config.yaml
num_hidden_layers: 11
hidden_size: 128
n_experts: 192
experts_per_token: 6
d_expert: 32
d_shared_expert: 64
hidden_act: "swiglu"
moe_layers: [1, 2, 3, 4, 5, 6, 7, 8, 9, 10]
router_score: "softmax"
normalize_top_k: true
routed_scale: 1.0
balance_loss: 0.00693
balance_bias: false
init_std_router: 0.00886
lr_router: 0.000995
vocab_size: 8192
norm: "rmsnorm"
norm_eps: 1e-05
tie_word_embeddings: false
optimizer: "muon_variant"
learning_rate: 0.0077
beta1: 0.95
max_grad_norm: 1.0
batch_tokens: [65536, 131072, 262144]
max_seq_len: 512
train_tokens: 669800000
max_steps: 4482
dataset: "wikipedia_en"
Below are experts of layer 8 (counted from 0) of a mixture-of-experts language model. Rows are named router (the router's row for the expert), gate (a neuron's input weights, with its number), up (a neuron's input weights, with its number) and show model dimensions 0-127. Each number is 128 + 32 x the weight over its row's rms, rounded and kept within 0 to 255. Numbers have three digits each.
Before each expert's rows: a language model's description of what the expert responds to. This comes from a sample of Wikipedia text that the model never trained on.

# expert 39
What it handles: Conjunctions and list commas joining clauses or items, mostly and, plus or, but, while, although, especially.
router:163155144093127101184065141141181100147104112138114112093118097139088147104120120159127133149144142129089163129129154112145119155179090079101155117078079071152110155055119118153141117107117179160159125156135138051123141093113124150089083078114134076187066086100108097136170108180114122116068057094160134163087124130131119119093107148122103150166140159117060172107110104138054063110102
gate0:079113104126106091149203102123138084094137057095180194091147130129143087147153165117118140150148065156109083058084153122140137109120166141156133151092134086088144141111101152139117095122093128123130134128096102090140097112089100153118085142156166132208131140188117155132188173127123122079121111189173112083099084078171148093078150177088180184139123129095099142110164099132109162142106
up0:133127147117174160124068136173069150162049176101140117121140146146130106115101157182143130119089148127127112132131081083148143143089177064166132136093137136117108199109102111097119142154133113125151147135152083096193152114146128114092160129082107093070138144140146142123186068172141126117179105217082108147175129132099157121158109170048096077120141137093100148120115123049151079134109
gate1:148135049068180112079169177102169149110110102168136122109130086127131109128102195073060122159120098157122163131106149167071101146141103060126110161113121135138115048147145136091175182136166108096084191091151142153098084114149103085113103109144163131126152132118121150178117115146123135100121107168148050131114076169116147083130168123110084099046109136146143097127104097151132127135089
up1:128153106189077138093115053139054130150178187116133113137136144116158143093110129129135118083150165137116112146135192093116118140109148116128110135145129135119149130139094155149108132126122111203092129188109151072138174134114142172114101218203116137102116082122122057136083169157136152112152146148096199155162160100114140114196097170122125184089105067123127151159132078077110127123174
gate2:169095203155133160166148129116117132131104109081155175132110126088159051185135085135130079117215079114098119123084063105079155147107146098120086128102156114172106143118105116133123157122113111159150157129113103113146153186169128172077114173173085151104157149161130118130117097159177118135131053129091110114103156132153128172166094085128155117078100055171150117177108112126107079074142
up2:106123156132100101165162088157136084146159095201154100132087087188156115138136129152084142111129116098133127118167127194078150114162120161139117130139207161170098162131151133127123193116121169171145114092110137133142140104177160149103159118150135139209057155082175154106156110128119195111147138082109170160164139172124163105179059127117087116040126154116180120073134125141124113106119
gate3:062132109095142160131123155107133107063156165103119117126052115129165106116138115088094119190129133125109125132091092181122166186142091108129184134093101145158143141122141151127150188120112159140178120186120120103067166115167157109136152119130133153117142191139102104117169114139140189152156157128121133163098075128135208129103075114145075103098090071063125128181127069180177061151135
up3:099159144050123147053084166117148139068088145136132152085072127110123128114147149096064131135131142106087113143111081142146105131165120116090143135101056075139151135088121077083129124161154116186067117100117182211158102135142105164121117125108130116106162094089097103152099127087161179108129129154148175149085107113098159146082132101108056099131139100131072149114049103111090093140136
gate4:131111127195106053113122107172107074109114102141077080117131123140122092090139105172122176129107131134118128128161131127154138142131081144097117089150054115117140116114167159186097140164158147142133119117083166121052190082137153133134138118154105076179114099141172086152195137128071149111019138127104119140181076107157149138100094145102104198113107175121089105139155112095114143086100
up4:164182100141117137098167114110134071069112134171135160109188140054103111089123093232158091167105090091137095171128122146112197081175110126090154096108095126114086094117146144184134139137170118139154144159099149143054124135155175116142131124136130104175153135104154103110116107078115122108078081144155137103121121150185127103125060125139112129140118186116064134161124096129102119051123
gate5:147184112104062137114090114096176144101162151101140128159093135149169142115129072166107213097123151077130133154153129146128081061092157118108129100127110118082152093109167159180147063094127075119085085127190132168156108128073078169124131139087134146103053106120149120148130141122098051149090105144128109123140133180094130112138136082098123159147147079149079072152153184167118158114112
up5:108121128150150142152129114112076143161127122151149104141128149135115147122102199173153130135150119142095201124096175145126163175095118131143100077183113124101209148123138107097128101138133103086152088164115180090118131106213111135145095133244097142109121179093084203172175177144131122094130126138161171088174115142117069116140126187130149122123126152138078166091112162104109074143103
gate6:131159126144123080110099188119131138097169146155104108116101093128141133140134121156143098137085087181128144128211133181138142137077126126165081132142070108076135132060232102123114153095128176111112116194110122128134098126160106093146168196117158107096181156138144084131145164116137111063121130156139068171173091118058093181093143084119160121070117163143101132143123160144126163144167
up6:118085114123095244109170126183122137119071154037156117098141164113146099139141130090110144142146178131143178118063150133110072110160180137097114140120154138104119101188116128141112118136118157123111148093116190204118168156135139153133109103183160124109041113140107199107156136111098103156135153155091183109119124132114147122136102206148142115116123096106120084080162111116164098153115
gate7:173151115108125140169101132143146123156149118221105123167164135144134097156107124169156148151138163105098196135094140120157190093179152108189105095099101137180111175137116144102135130173099077159166125114106093165179107132180158124096132105128095093114139170089075084147121186148061093174110128067182129096067158115197157132094133085141127110103077162117146147096126076117120107133105
up7:108108067137140144111103061130160148132112141123213091115139163123147165101095111125155156160105120147083169144161158126191161129161098125109106144171146128151134143106092164065187103162110076138175152081119097146078158176109113139149156123154104166152245163126095071151132166143147160136112125157094081110088161176168107112136127142114202114150102185148161147129124154143089121155102
gate8:124130080113155112140061073130162101102170115147170151123072128124157101098173108094076144120132157094140140143133109150128140096198149142084121140078108166087118165101129208099101187083129096188087120166156120113128136127119119147177120088103142094128076107122122089150108050161126138131121127164090089097114093106096137118037121106137081134164096079180122097089092112127116194135076
up8:148113131148087156111111066128200130087144142134078130109128194137139077171164124126104129108103111179078099174167186192146072104112145138168084109149182128213137149104122178124153128114135100135137118048150144163124086149102028160123097141149104128078111096152099160166141108135113113117092153118123115168099163149156160120123138124109100109227133135109144129122117110107107166108086
gate9:124088109100103183158161159086159133167125125113165128165110153156129148131080121169135120156128131155152153113070155171138055133146165133128102176119176052123177117176166147156173098115061173101135151149119123129140079129122131145099135118162129181051075082158146134155169151124101156087073115179137155123077161180072132095136159133118111072139143112073112114080152116175079081149118
up9:095089148163063091140142108107079132121145111135108177078123076162132084087147130145107136094124168133094171157135112119065124156125089108072132151152109155189137131141196115091153128121105127162130125088092208061145157133105115090133086134101169077183182123112145119151090119091165163190186180164139144118125088091189095076158164122098115123140109156165166118158090093151143149117145
gate10:155177149137082089133111116088141193130125091105144108094086142098114085098128105169153119087098109133129133128189178121098169086082077123130134092091186086123159095139159103191171132138122110089128095111146131142168071134147138165139114150171154165158086137147098147061109149078190154153161182145129118140092144094040151155174144092116123114149103166176129123202190138157149138110123
up10:064103110164099139134098136132094105124135122121131130137156147124166099114130158111104164130145168109154112149114137151066112190074186168160163133144120155120151174124121114100040124108195098120128145108137087147112157133120120116156127128122081105093239105150116126138140145190105098094139109155060123106163094192195121075132110170137135074171155114143192160105166108126070174173108
gate11:113133109080157105129085127108139167125109184176163109127124155169093103132194150069112124144158129123065152184068140148136115123137131053134161191087142111175120198095123115093159055125107076117087095096215126100136177115155123133097089151128115048133157124103095133136126102186109098128115100122187165126156160132104187127122117161104137114123137142116156145110087134115105083142189
up11:101096159149119114110112119132097197167074112112163111120132138173152172080176127175170145108131113134067120123111151117146126124120157087091157147102145073106165098088123070102186052127147086099129104125156112128176150100115081227140113176127128140173125113109132194172070151163156087118126071105163135108153176131144073098152142113097172160113161142166149132099105206103128123131129
gate12:109160100098159143137131190156178142158114197090151082143106124075136196134142169122181093143174127123111128131097153108194130063176095133167155139158128109129131131130186139051212115154145079072163154092093101094117077118131141087130104122144162169096144100113115159099165144131071089142098117108130165095166176145145108132178139112132105156154121133164119140162155106172101144175069
up12:144161114106191159225127169201147180136144109144123126110117099094111147142156184079135086092135083111171095119106192112175141118144077129119081109127095062134116156065108141142144114084106097073158142134099136089131138122120110112155113096088143172166155176150140130076161106237119123118091153140104173165130134124136102126123123144122147160149111096163120082128126133105073070093096
gate13:161175160146151137143164187179123078118215095141103139167132099057053116119119128133154124129135119125102112163100142097111109116100086104162087090086154128215092110152141073142169129129111130098160134173142168101131148154108160139106093122144128160133167193115111089158145118101174092194121187137110136108129172069130161117112063101119110182150134129144118142178082179095127094112170
up13:143094088079138185103144141048117188133101145092145101114099141175154143208145094109167152164074110090140127119110127102150119100127159122096148148156060130132110077142175117143107115137140127126105162092123101146122090100145161094101135140127138177058074096143096154148068161167135137098095099167155131174143136172112103189137205206123138119084116190127170164136163147133131102176143
gate14:116107150084104089135122076137154095081111155061108093106120140120181110088081114139095150150162109120119122138151172103117103105166175113106129112188115099127107160039133147173093168107136180116112131091126159096113127133161173171139132106197055161150100070090127113118109147162134186163092103144092149113090121140119072127104126134089158051135180096146147164110115108180106045121127
up14:092105111064127133139121040101112129120139100076108115089071096184133102147090087099109140137123085182104046137185176146094139113142194096089147110150115152089093146120103094161107201127161124115088053116125123165135112146100151050079117139154118157163112124121120135119084113119121138110125094133096114150124096140150104090088180141097122111100123142165195126114178126155101155187177
gate15:151118075102203157098161097170122178104142140075169121138126115122125121142161119101107072091121145112085122176094123103178129205143104080079177083160079154148121093111126172137128098094162139106161116155119149107132135160156209084143060148107158116122094170078117133117181130150140114104141135115158148194163053122156161144093089098134104113113154100174137084165099136189122115176127
up15:139173106120150075129159130152175067097072119083122140129153099100104128126147143127127121100139142150121069180138210128186110088181106147090153086115141152124140107088179114098165135150161086096144126095112141097133116164141149109179179156110101135125096136077112134095112150132112103166091074054178162144113114103117108156126185105121136135157172142141100093138209137188030161145164
gate16:078136140134132126147122137139159130161162140154182145080095087135099145093108137118136161133139153173085118105147186098129086149154095103160099117184081195029164141110117156113147141112181152160105135082098084108156099093067108121168122159209175083125139075135114148092099111085171128083088093138129119141124049149137107114159130109158115072143166174159168134096088180110118151147132
up16:121128097159214161175118175130141070118102098104165132108169112131143144083086145180147081178139135145149147117112117149119182194176140131159154131146101106102112144107135167143099066144110116137165103077139159162119145176129170116160046093167167082134107147111158107151129167136094156129152110120140126110060103147103169152104075132097161137127069086151197095142152183084087111084086

# expert 40
What it handles: Country, state and city names or their first pieces, plus some first names, e.g. United States, Chile-an, Niger-ian, Poland.
router:155076137152107105154124101128163087159137136087095076149142091111111142157149174120165152088107180190072149119103129083116059106152148157070148135166088102125139110104164120076134106078130124160151095124112102055130111177151167111187080157156125179157185153130171123084092086116135121125133140147097167180211137107105135112160193137182113082141159174135152123150102108167165151128134
gate0:108165191140110161063165130129101133108160111160108149153161203058116122124149124108138184131063194211117208119130101091063146140076152127126134153155117137140151106140183152088110116130195107131130124090091124121157144117119126114131188104146120164090135135138124120068129136105164121157156058114096159127125074105056067103112112138179132107087094123126094121143125065121135138122123
up0:107079102063190142158122166134196133143082101080151135094075116149145117169117151126144067156122102100086066126161103138135095173181121111147141105099125101130082124147100109156119175074077115123094194141142128067134162082154129184107078149129116070173122098095103133186153143155143100113097174086157108109163176143181149124122116129120136201138146111147081091109107192120121133129154
gate1:109116134143036142156175124182131090114110121121154192120099118143041070142115129160115131074197092128077163166081134090105086082154091179114154181090150138103153175109132147144116161125161159167164095137176102119170113050196120152142112141117136115099150121147088113134163129147130133143143128118109083098161142153090179121114182115114088126153104167078140136076137170108096133105092
up1:082090131067075131097123107101089112162154153165138103125139168156121160119164094125088096149102068107112127092102154130126064094154163155117155065120113155071039169141139137129178123115164146161088085137142134137166159120175129157151130109145151102148138129138157165144149087106111186056083089154133111153145102102065075116134166095159090119121032167128132090116084149070127120144125
gate2:104129064146140136124163125090094078157107104088170077108129138105171124091108151194144130121127121120061198127098142156118105106147141154149068078071089161123105124111119161133097115135130126118084085147169184106140199150161094147153137152149123180192115149128084170151071131147132137094149135123177185173153123097112105134155080143100112123187166154095120157066134186161171095080145
up2:136182140122122170166104156093124141099135147120094144096132137130121136094186137143134107179122190152122113137172092177160118169106121136108157099159070145111087119152219105129092176082111140177105129051157083124123103144116060168120149089153106146165123089098151101090110164101103152126134128180158140146186093174108121108183136114130150064156085062192133142151095120128134064181134
gate3:103063238126087112133163107112081048120145153145128128133129150128162137047166125092146144143152105116134100188087157089112100159120127121117144157105168111110095136171121116180117109134164165100167128193168088116137094151121102187180152138203139084150162153155109147141104101076079096115130140115061118116148084128133147055115103153119111129158161113094122151118162178146124163117097
up3:086112174147154154128141203098154109097116141152148134179196136089131095136199149165165105100132124105115094160162119157207118157133145132163160125134145172113166139146152091082113150181098124157090137119127123097155123072078175166118159088154088103124120176111134104190105154154146128120117089144081105166129053117152132125123110180179116071079154122076126197069087142133108136167143
gate4:104177063129020116146130097152181158105161115171153064147151099096124096111123137142114149115104097103121108085090173142116088163133121110102085150086130150072103156155134065116077118147101101101114158106160113100122167113131144147123153069102110069139143136103118098101072091172097185169124143097171145135133171149123174109098126095132120132108068219109085102169111096160130092153145
up4:124173105153123154081101130139140098121124138125080099166083137102106101124122171154124193122058158140165069129172113184096126123108101082174166169158146160128136133154065153145062114149074175090115138163122129099081139112127120091101081191102170089135109121133080097094098109123121131153088117112143140139162110168149122096151106099170120111167172122201172154193117098089067087069137
gate5:078142105103138176170097105122100100122121149145096168135122135151183149094163112080159118059125137074096163096148081131115082091102200135127127123143131095109162147122153161153130108109176159103214131163167135142181171152087150154152078165120146137113158097142163100102131168098150180164071059180171151152126127120145159082078149104161101130110103127145098066116132117199071129104143
up5:149154129096114167166117136126154124073075153133134088161184146147158134094110102146117171121123156066123121163119103098071105123113145129134109065137157081095105124112079173108116111133170133129166145132111151094153215124139129121120162216143201149147151097108166118116086175116113093079097139151133197110169135116128165114164062140176112110127144102135098094111127137156086186023136
gate6:081159086207110083094166108077112099136146147130199100130128180114122140154132176116159099093114154137081145136078095099092107069135201113111124136150156143105170089135101107137129132153119151167140028168203194093110089115157099174130134111116153111145132136092154118125173178169125134126114103131183168151146122092130062131107115102098076123140155201139145110125117104114115150162101
up6:122144094110077129102123126073119129138098076187111100132121122121124151124107117129080145154109146164098153041125130040143070125094150073151179131189196148116101176141137072153091140105138166110114126135131148147094046193137153143190089180157200152161100113102144134126181132172110112186107095118140153102156113097124105116114109125152136184160149106139115100095145149162124144157081
gate7:071211070129095047129086147115107171139097159143148112124121120075088047102143141163142102169143141096196132115086120128129090158118168125107149131174097172156144177143140142152183106089158104124104129122119158157104162139187140112143097134091106126190125084156140129090173065095103128202151138109103082165133140135096098105122170099153139192123117126117165126145139165081126081167139
up7:105195087106177071142127113111093102133170096094123164106163101143192112074131106136135166181128165146117102110123108139144113137096132140133109095135119140100127159115105162112195074109117128188133159121134125114137114152186151137195045150124132170196128166152076169100132121118127128164111177179110183148194182157108143114083132107089110106115076180126117136178098199130144091166117
gate8:185085094172160202069161124119161145102186115096099153138106079086040112170154161121110125112129132141142126102070142159130146108140139130192098169117105085171174151120177145139110156129104173156143082115155106124183128151133168102122085139054130108071155214128081138144112117140045127104118103125133137152131071145127089131087124061159120142111121150114123113129115135141112151118070
up8:130187158066108134196119130158156173127140157076090101122109069122099143087143094104195140119172081152107152190081117125134163126149056127144119102127147170111147105153149162127126155152126082139118160078095139095135135160146147146111117083110083148134134095182135132172114111154164174080125073116077152136127165112115150152088103156117188100128195140157142112054190140078102145113190
gate9:066107083145152128053143097142119126135162121131117102145101139098119100117139139125161202148093100136133158055121094105159083079148100122177115121106130045044179150159092101143134077135102139172143082143134131090150100156078112136127087158072123169082103126111122133115082098166145120179154131099105107123109144090161101097105110112088153182183123168188136167114175140075094089116103
up9:107117123079153182165126168137122147094141143099099135123170153115142166093138107131076049115157139114154156162145189146104172181164102073128115160149185129165166145121123122125201157138142106075128174109105147161217103081114152124096149114123157066118099111114098093120128168133117137083091096176170140070146088164187191156136114116161099173047135121136092112159127119142141113146112
gate10:147166130096115116097095113140160083097156120143066138150065083122134202127124158172155133123130121099097156119091148140116112147113126080127161060122112130145086141146139135158098149061173085163098115201196124079148143182102106106113135169143138195136223119101109161108088109186125152091172151132119114131181127161107121102160070100139129112176164149128181146129144126164157069113096
up10:097083105088117111131169070095138151152086202169072147105099172099097075098166174127125140114130124117185111121115081090127117232130194088101072077093131121122071128138141119127179148105124126196134139140167147099124129149132105136104079122121104143157152173154090131122123131129067143126117081120092145151150130148180091099187056081105159159083139156107152147148158119139130173129129
gate11:122116177198123121139168093144138094115096187093108154121147197134088188182162125130195114117122140101168114113134136108150098123119085117098111174134113159140140169164059109150119079081109112152111184147088101164127141129096158113210154106121102163151151122153140196097135138154104162132114096142121122179164087091158140164164148162187102200117185118156179096150120130156185113150158
up11:107082224094112104160158109104095096097097136138104142133094161132136124134121127104169124190166117112145139098152160122129115201148131130082098137135090138089125131088054118143142142121190150159082139176154163186130129151106150116163092087134097066092072096209158160127096105078139174119115099111206157168075082095159129122132092169117146093097129116087165138125171104128161116149117
gate12:136131135166171092138134130106118128102138133080129157179170166107144152146171185189095087141081171173111154142107079082143170144193128153146097105086143118147108103093203125156184176132118102167086131141164127126097163159159210093136118149147100180153060119146132173093131138138098039135172090143125141130101158114127112111121109119152127125144126100142096050135116169157180145080094
up12:178176182166161189129186167081125152085148067186174133124156137155113150135116137099061108108151139090171131161147195112117112135134187130112131112074151122142113083135183109147089210162110097168122130154117118142110094080125126110179163079149150123174120160089110129111149125117072101103144130137090148099091180078108121144126198108145168170088105147148188168100097119137123128111132
gate13:139157189111128140108119127194108109166161156127121183084156153143124126028130092148172152099112101151128146190116215088159126132160098086174159136147141108098095164088114150095178134084166147133095110162085082081146106107177095157151148161147094133131130081053144157098165124179150155136095184132112123072118101084097138136091118167167142127137148131104113124132076131144087115071138
up13:130098086107171116144151151129117130138160107099139110153089191106080105102164051142095166173136180122125094144150202157094128094168129078147051131078183160122153101101078122166136114121048117109108136088121134129144118164163139167109086099097124130104125143107081094143111066164116106075085165117108166107130129165064104095131125123096145181173095141100150104113114085099138071174159
gate14:139147135196132078108141134102185076075140205124136115140114094091070128151106133151146189117090187170117123089124141143140052128117069135129133108095109132143176159128144128157113133139146135099140083110128116071127163143106138089112138134130199145143175105116136164123076115155059165173113127082126159154094153070169154114100093099133086076162149181141193176165143176089160132135151
up14:086158076139142084135159116101149115130126069142142138153147147190104159177166144064151099121149157170133136108122132124112071127091129165131160079153185115144133113139095143182120109029182164132101084131089097048156067146108177122104151147116120119117118104134135146145080127122131144151102124167124126125128098071118106145035061146087137080174146129199089131102163136107113123121090
gate15:121103159130154099127118107095084140103206138136127124099206126107104084088092200196183150083122144200155138138119106092170108126140156143111119137140117061119115166147080112084161072123117109199110111079121127103103145147092169197139156179171171160155118106113093154145116109147168170140105113136152164105124126161072117068134132115170086119146155174142065121076125132130125115132171
up15:115057129139075111113139145132120143106127115153100165134085197088069122182066209127143074116127103157094137147131098156148166108065145190107117180144092092180115093143060148133130122111105147154168080104107112134137133140215122153091130144096179133116121165132120131058174093132123117141106163183132111114107145150128157109155130141137194104134082160175123086135115065099096116140167
gate16:107111099141108097117107069179099096163120153136136134112126126118113162146118057117136139146169170117152122107110077149118139147094099140082154180099160183091170148160101172125096088120045095145137109121250125143138129137124190097134130096152145131080119083189136144079128084148122168159108129132177097135142108086157164181075172121154085113122092218136123100103139106133143141168135
up16:108169128116131139105151128147171134099164167040159131124128090097113142124078158161147135163097119207097181091109145101158132160119122165156073090149145146148110044116088088114074167150131135129102208188092130138073147160104147129112138087175096175168142131098117110207060074121132143126125120134112198104145144166097127080144109150136164138141147064139132119159115170120112116136125

# expert 8
What it handles: Capitalized first word-pieces of place names after "of", "in" or commas, such as Har(ingey), Hol(land), Am(herst), Del(hi).
router:125104213173053174115172121209118171165198142102123122103085115127109129137120125095129120083065120108114126130121133092101127105148109141121152140167090146072162155128187104149127098083111129138152121114071101131161139118145162104134078149119078116127147178124150121089148128148072109096057072148076141117137114141137171072130197105109117103156187129139123091192118109176142173155099
gate0:050102098139088141089136128137100164143191127141104134119162094103119130160135134123198097170127075099126125158087141064125152106170110161138125214151121134178151159109117101113150082164191117125171112128203144111175190136086146124162064136066120175126160195090109155086152078124137113123137124132100101109134104111137141073142124179110115144131157125079128098130181084089111165088112
up0:165145131143126116127107041118130113179124131085132109109122135129087076165166116158125108176110174157160143099130129131105185190074041172118143111122152111115113092075169151160102089080216124121143161138099142107150137138132120093169143119127149168145186150143173141171151156059150133163178142117162126217161140146111096126132157063140183148170171145162121095135104140155147105112130
gate1:146109173150131149120138170176127099115145130155193124081113154057158091134122139155189167210130122084109138129147153117163121098133135173167155125133185121154154177048174165089176064120103114099148130121151149098140183097136122154129091137118135085137166195175129112105169122073128083140108132086080137114159122111095091104177149128163130121124149099130152187098151118181120197081145
up1:107083098115138154127126070121171114100129136160159140136115121156102105108120075206141155148143088123161151053061095193123077167159076156073141138117125150147107158119135136178159173116128113089089129097102126172112159117149144073148140116123115187129158105157187188139109164100103125029144176135157054197105135134113106117150134147122097098143111131118136114082093135083090134126081
gate2:087159132143080109156205162061129149121099087160194177164152187179079111146131112121131110100112096092128127141109131123086176095084137093137171083120083165149159125160186111126141148082153139153084068098099133092122160112166117104099133098160176094105201120091082160116112164150097138138085147147139116145117163175164166192103140147130171147131116123102155111147119111123214093130155
up2:157157147073157095151108179128109136099079123170125137133090108088173176139088154094108178150147096141156103096131097084117108121104088141205089124158135186078099118108141105126071148130110126113124120179149106178177132088111159152123144090078097094121144119145200100149163143131140064162056101103138061163142166119171186160215128139106095134158125154154077126093125085137127126120117
gate3:110068160131037158117179129157160170107108138187145128100102143170100147121119130138107150150125157146102176078186141070128153136139156159146120151193123116175142158074123219095107189127137077122152085196101110112126137161179140125111165126107190118128129150146108124155163162128099101114104116081120149120140101114137118096152132069107111090137128179163117058144151052087108144154152
up3:163131134115045133186159150119153177144120142055126081057113183074210092092110088138093132147098157151153137139144123149116081107146114098158110127086130110129106097108114110138160109147108127159184143171069146150150146218155124161197199110089091149130118103111119128066124114070122140105120133088118144119131117122117083113188095136193158119133144169130131140175093124124136103093151
gate4:140107137158122131122132150198098118139178113168123115104107077139085114127096091124142101146073133105169169128149162133087183142156133128121117147108114145131157134135132159135096117081167133131138189141109132119171089167073160109128161094080041058115214162180146132140119094115093143154185111138136135153148181117096168102123141112076129155153119218134122193137210157144126087181131
up4:118115106138098122075096147079130144190183187167164142167144115154154091141167147144146109095138145163091106093077126145053127167218174149096075147112139168137116047090130165116125165078110135142090140129134126113140120095115155168146166162154164136138098095107174148101153171097162108115113114138130184176087106106124136067111156154151137102102144166110067110145187171172153093168124
gate5:068173137122076102135147087110096140103154144146132175137074197102183136117213173189111133137143165178154129147115142109112132088139139083158160132100133162116115103128210100162134086152078090144137097143117156084179223095070158084108139107146169102091122119118135124121130093117159133113109114117177140096174087095161148132113128156127124133141168094145091087187082134095079148115150
up5:175116191153142093114127154103079184126071167106122110106126172180176146182104129118129111116080092157084151142153147190121130113105195173077098084119089108177102111119155110086176137116143152150048114120152126119147107100183107105150127150145147134113097155094150072130142172190158066151156150135133113178084162141052126158129133109105115155145062105153105093083124147147157088102137
gate6:116153123156180155138163093162065165134155126186123159143133141149134173079149084108176108130133121150099137146130080088148179058070099098154109121156101143147116131141119132136113176065131128118134130183133144096155084174100076082173213089157145074180096111090094122076139088102056166170157093090145152140089134151130137106131209131137148122144176135127162153123125151127128183122141
up6:081070156105165167177111142071095092155116106182117173145153100099172136198136067121200133071166186028138123100132126139129187166149148145138130122112100110158125110153132180108141104117135091141143166149110141189141160148138079068154081119077116123113182103102125107122060141127105128186124136129180117120143141142146112156154142102128144152148141125149110170090177103095130169170096
gate7:110042157152104177116152132118071134133126075169133161105182130160103083130160139123114135101151149169181073119182138077144103137117110106180107143132108125080110127119145094088165160120137141147093175148160118189134159075121141148150150143122184100132107140080144192172113112121140085169123152106185124108155142147086150131144166156076172201136140133076082199112087152197161133135111
up7:099134075099100072153171139135130119103135129118102208166138158093118109094131112076137124179148157116088167110064125204122068095100098186132122145126149111124084129156133194117064153156066115100114144093106124105161129177112058123106155142135101144140080106105078118093121107199166133191151124111126151105111168076128137145120082073137128094093116072124140140109096080120115092164166
gate8:068089134135096115145127171134092127148124119156124104101118172097139075148123121162105156100131161154113177136104184107115094139112114172118036107123136116123133153101150133155146152174130105124044131100158069166107113155140115153141078155100161106102076133159124126176150147146069117108134167130144145096063122163124116152057203213065161145093166142138138072097117154089180166157106
up8:126104135059106124176160188124162097125121119091104114181149134156149167095108175148134093118168105148147131089188163160107130171151167136136118132072160128098120103128112167160183158078153132159153166183102160159159121179110115130077114104179097125128160188141179108125075118160134121107155072174104082109075123099091158126107063139175182091131136122111120082092183114153059145131101
gate9:153140141161108122145110078143122106155119121125160123156135164104155110157074043181111146112128106116161115147062140106165132120166102161114131142159057147157204081093128143103180104147175147146142038137085062125113124124124111154122130159092120165115114131116167122203116112134108106142085053092140143106098126121127177110090162146124080189120165098201158134182090090147157133086132
up9:161136175147134143185105081153118171122179167196086095153136091170140108151174147131132114146108130095108161118107140114141140152089152170057196144114143139200083149171119149094153100162127101121112117158114153090123107138166126140132147115149139162143138115154098128084115118067130082101108061100073084120136114119105103079119101159120076073084169092185188127116188078110071083152126
gate10:139180115130150124106132104136136086170107098142108082138148095094163085098104078126194107105166067141154126158127158131164156098155238080186112147092090104122139121133112137132152151058156143090193115125136144106116135109061081180103147151141108096145149119125105159128126079139129205168063128164146110104129082161189155147143113125103169106140105174137071147160136123184125158120096
up10:128167101080087131125126091076111108149105117119044180170149083100142176142114071135184095130100116098140156115107126117130100136065140116174126142145066123199085097062131132049123130105129162071168113103125094093153104131117126118158171090127204187181162108120199103174147092146151111102139130126157136101110162147104157148143151111147140133116106145146117177099143066162095094115106
gate11:077104155146185156173184134121108134114176177124146131141144120147106169179099138097099105070106086120125108155135151156121061122154111118081122131113154080153107137221135040131149151137196077118108129126088131125199174130158090130115129182127132075125142146068134105138136072133073074122135109123100095104161172146108161084113173139140141180118107100113100112165139157151089171152168
up11:180130148096161098127143116092127135095149135170141056145158095098148161052161099060093109137193116119052144144159115122138166148158100075166098139140160142174134113110138110113132104143142127074131122130062129106138111072123144161124124131139102114155120053095114109108122130081186118128127109169125147172086122175172109095117108086079122119132073207161131147196187074103121093106095
gate12:106134095074168141111161084143099152136183143166109132107148152133119088128141144135170100139124109158138150111151136085121113124119136113122076131134137135091164179130115126120086085080128141105168125126142118060195101062051176084136052157070159127143100134180156196113157098137196121117075105082118063091155069116131163084085135163124099149113184142135172099166122094116084129156128
up12:107156168080125113101127092155114177154140148093117116112091141138145104123149098099104081087149075071110144163188122125148110189115190138183135140123110065082114123107051161069106145197127149112076104135098177111120099113135128129135121183159124105093141142131113116148128112227121123094078159128116115164091123120126153135111068112113096220147132169167043101152128108138125105121138
gate13:118099160120138095116141124142097109082138103125120137153127160145145182100120113174125093100098092116115126100167131120105128114151147165210150103160147077130169179208161092119099128142172158151153151176169115151104112141079136121121135103154095104156202170150151163095162132104063151102168126104114051134162138142119161126123190105139141125120149113100188093166143156091197222176076
up13:148152115171129138084188088079154119117159117107047124115157153084050162102102099105115131191147133078115082161118165135126098149099143116160128151097078155145116087156087123198122121137105117118169154180161141158103126083149133118100129124111113071117158163125171126147128110085172092102105128117133090134189109139065164134096187110142110139192070153113218128142095159132086101160107
gate14:130106111147082183111090149147121108096164143095171166133127107135089153163146079117105135106032131129099143177128101120114180042152104142123174088133133154184118166072142181112180090079156181124168096151126131125116095131135096088174114155118088138118118101132086130068134139099143116160120116131138155072133116142152191162125203086123106130148113074125130123085145189090143176086080
up14:149135092094109176153114205161107112113126154109113107178097113123143180125063135103190122081132124136139140088156176138129126114120136111128144098172179097149116144165194159134141085104110137122158141186122164183133127150108134159136178106159080169142160163166109190063080112105084098090153111140089148065093112135149140171154063092069076122185145103092108117125141176112117098130075
gate15:116102170152109163078108078124126151172175105126126117141085142140139148154067123131119100099106174144186134087113137118133179135135124094159144186117125116157178101146150079155134138072186153135092120118125098134136104030078078151139095093137163157177105119166138155109091171117028153120078102103118094098117123185153096133100165089115177124081158182162171093114136181115138140153135
up15:134198037084138129096116125100201125125120109127125096126137093101034142113128157126115136122142151172091075071114107166114165170144156116088087132104082147152119147071116164149213083165078133176124144134190115152093115162139135183128131099105132123138143050166146106188121091086118127095134104106087120106151163115103141179103125150144130169147113081124156121148157145170168114154126
gate16:118114121149112172106138121139097144095131109166153101088139081072115048118092120119130116099104081130151164161124087163181071123143096191172102127093128170135166127177138134147182142096139137133095094092113101137099100109153146142134122140141165115139121191083144075112199101115158121118147113080135132130145121088082098124063114205192085168134181104110111107194120124224106149129146
up16:129104161169124069152112095103138088129095161181146154182151161150071178156178150126113161126165123159133136102135132158071125126176135094094120128118164187101048163164103149109061157161112121128055159110093200129125131125095103129133109187112158149140086105127136152130147158129138121160110151147140143140065098092159161185157182115197150132066179114154121111091183143087128149143148